Below are experts of layer 3 (counted from 0) of a mixture-of-experts language model. Rows are named router (the router's row for the expert), down (a neuron's output weights, with its number) and show model dimensions 128-255. Each number is 50 + 10 x the weight over its row's rms, rounded and kept within 0 to 99.
After each expert's rows: a language model's description of what the expert responds to. This comes from a sample of Wikipedia text that the model never trained on.

# expert 2
router:59 38 53 45 58 61 41 48 34 39 40 64 54 51 52 48 62 63 45 48 68 62 51 63 54 56 49 69 42 39 65 51 66 45 41 53 52 36 47 50 19 57 53 39 56 50 72 41 56 72 46 34 49 46 50 53 64 46 38 59 58 43 49 51 44 51 36 59 64 43 53 49 59 44 46 62 43 44 54 39 52 46 56 54 46 56 40 27 39 54 59 46 68 53 45 49 62 57 47 40 58 45 45 51 50 50 54 48 53 61 48 50 60 62 63 47 44 40 51 51 59 57 39 59 53 67 30 49
down0:49 68 39 33 57 39 59 63 49 62 59 48 47 50 48 44 48 34 68 49 43 53 39 44 56 47 57 53 55 54 62 47 47 60 59 41 47 59 47 39 64 35 32 63 63 52 56 57 34 47 55 56 58 52 48 52 47 41 52 53 48 52 41 48 47 58 54 37 60 49 48 57 35 52 71 64 50 32 39 47 78 56 49 35 53 34 50 49 43 48 38 44 48 53 45 42 37 54 32 49 55 63 51 42 57 48 46 51 42 53 25 61 62 58 36 31 58 42 49 44 52 43 56 60 57 33 54 64
What it handles: Auxiliaries, linking verbs, pronouns and conjunctions after a subject or comma, such as was, is, had, would, and, which, but.

# expert 14
router:43 67 65 38 55 43 37 54 47 43 40 60 63 19 66 58 41 56 53 42 48 54 47 59 65 49 48 48 55 56 67 42 28 59 34 46 48 42 45 60 62 44 46 41 56 53 49 52 43 58 49 45 44 47 39 52 46 59 56 59 47 52 61 48 45 55 52 39 52 53 59 25 58 68 42 59 49 47 33 50 39 51 36 44 53 52 49 53 73 63 64 36 67 60 49 17 51 43 48 31 57 52 58 45 47 31 47 65 34 52 48 48 56 43 59 43 58 38 60 52 48 58 46 56 48 49 41 50
down0:71 47 43 28 43 49 55 55 39 54 30 61 43 34 56 37 55 39 46 46 48 51 43 52 38 51 46 64 40 67 46 36 52 60 41 30 46 51 47 44 43 49 35 52 41 69 82 48 41 48 47 46 60 56 40 61 47 45 57 57 39 40 55 42 38 52 44 48 36 49 59 45 44 43 61 37 42 46 74 64 61 65 52 62 54 53 41 62 68 54 68 56 49 59 49 42 52 51 69 57 46 68 61 47 45 51 46 53 49 49 53 42 45 66 50 55 28 33 58 35 46 64 48 66 52 22 47 37
What it handles: Prepositions after nouns, verbs or titles, such as of in Rage of Eagles, in, by, for, with, from.

# expert 13
router:66 55 52 33 61 51 42 37 52 56 51 69 65 48 57 50 62 55 57 48 44 53 53 50 47 53 59 54 57 43 52 38 59 57 67 59 49 49 51 57 60 55 39 46 51 70 47 48 43 46 60 34 45 50 28 60 60 54 53 52 40 53 60 51 37 53 38 49 40 44 66 61 40 36 67 46 48 58 27 58 34 43 53 57 37 54 64 40 41 47 52 27 66 67 54 43 67 45 57 46 58 22 68 49 42 50 52 57 43 53 51 54 54 42 57 57 42 40 37 38 42 63 42 52 52 58 47 54
down0:59 53 68 58 48 45 45 44 50 36 82 41 34 49 55 62 43 43 49 49 60 62 49 44 47 54 43 54 51 77 83 48 51 53 56 52 34 60 51 49 53 49 54 48 43 60 45 59 64 64 43 48 69 51 51 59 42 51 62 43 52 47 52 63 30 53 43 41 38 35 41 48 42 50 37 61 48 48 51 36 41 64 70 46 47 54 46 79 54 53 47 58 55 55 58 35 45 56 68 40 43 47 55 46 47 35 53 64 43 60 54 58 52 43 43 36 48 28 34 46 42 56 36 42 68 30 38 45
What it handles: Capitalized first pieces of proper names, mostly surnames and place names in lists and tables, such as De in DeClercq, Pet, Gir, Sc.

# expert 8
router:57 47 54 42 51 41 60 54 29 62 43 42 50 70 52 60 49 42 54 47 62 54 51 56 71 42 68 70 32 51 54 65 52 48 45 57 60 35 49 45 34 36 34 57 66 60 52 50 32 52 48 45 49 40 49 56 54 44 65 44 58 59 56 54 34 47 54 54 37 62 49 47 60 45 44 44 51 51 41 52 33 51 55 47 46 58 36 66 52 45 63 59 43 58 47 59 52 32 40 48 74 47 41 35 76 44 58 55 38 50 53 40 34 49 55 40 41 51 63 58 36 47 48 33 51 64 54 42
down0:45 55 44 62 39 56 45 58 59 56 41 48 39 48 45 65 46 43 34 57 45 68 38 43 57 45 31 53 63 57 44 58 49 85 46 39 49 61 41 40 49 63 61 51 50 57 43 51 40 69 62 63 36 51 60 47 49 63 36 37 48 55 52 57 48 52 53 55 48 54 43 69 36 35 41 43 51 50 43 47 53 55 48 48 65 52 41 50 49 52 39 40 45 51 44 38 46 51 66 66 54 26 51 49 37 49 42 42 51 57 46 52 61 74 62 40 50 74 50 51 47 51 71 40 45 35 57 42
What it handles: Newlines, list dashes, table pipes, heading equals signs and opening quotes at line or section boundaries in tables and lists.

# expert 9
router:48 69 40 52 64 50 47 57 45 41 50 63 47 54 50 27 69 61 42 51 50 54 43 55 51 54 56 63 52 52 61 54 66 51 47 63 56 45 68 44 50 49 58 40 43 47 42 30 43 48 59 50 50 41 47 54 49 59 57 57 55 35 46 44 57 43 43 39 40 54 30 42 54 67 55 63 51 40 58 45 47 40 70 47 52 48 58 48 69 41 46 36 59 58 51 33 65 41 31 59 67 43 42 48 50 63 49 59 28 34 54 50 44 63 42 60 47 61 66 36 43 34 44 62 25 41 66 52
down0:58 58 40 43 46 50 36 54 69 40 41 53 35 43 49 44 34 56 45 53 50 43 70 46 50 47 50 59 64 34 52 56 54 51 40 39 64 41 35 30 51 30 54 56 37 38 45 53 39 56 39 67 55 41 48 42 52 46 41 64 40 29 59 44 43 68 58 52 65 57 60 56 36 59 53 56 60 55 36 37 51 52 34 30 58 29 61 66 37 65 58 55 37 48 44 48 55 49 41 73 63 58 42 43 50 58 51 60 56 45 55 43 46 50 47 64 43 37 42 31 47 49 58 49 59 49 49 46
What it handles: Capitalized words that begin names of awards, competitions, organizations and works, such as World Record, National League, UEFA Champions, Season 2.

# expert 4
router:59 67 50 49 56 39 58 49 46 37 50 64 45 64 40 55 38 63 38 36 49 62 27 47 54 65 55 56 48 63 49 42 49 39 46 42 43 50 46 56 31 62 35 58 43 44 53 36 41 72 71 51 51 48 51 54 56 50 58 63 31 61 54 41 45 48 52 48 52 38 33 37 64 58 50 52 51 38 49 50 45 61 49 43 31 34 50 63 51 44 50 63 55 47 54 50 52 52 26 64 55 63 58 46 40 51 25 59 29 50 34 53 57 31 45 45 37 53 63 24 58 33 56 63 59 46 46 53
down0:55 60 40 45 68 36 64 46 46 26 58 40 67 52 40 47 59 61 44 43 45 49 46 38 54 52 46 47 56 46 36 48 63 57 60 67 39 56 41 56 55 54 53 49 53 52 40 41 48 63 59 48 51 51 49 55 52 44 50 71 34 70 66 57 41 42 58 47 68 37 64 60 33 40 53 49 43 41 64 60 60 44 45 63 30 53 58 50 49 51 58 41 31 35 52 43 67 52 47 54 63 48 47 39 53 50 62 42 48 46 35 46 55 30 37 64 52 35 27 34 52 45 56 47 54 56 55 50
What it handles: Past participles, adjectives and word endings after was/is/be, such as known, based, released, sh-ocked, exc-ited.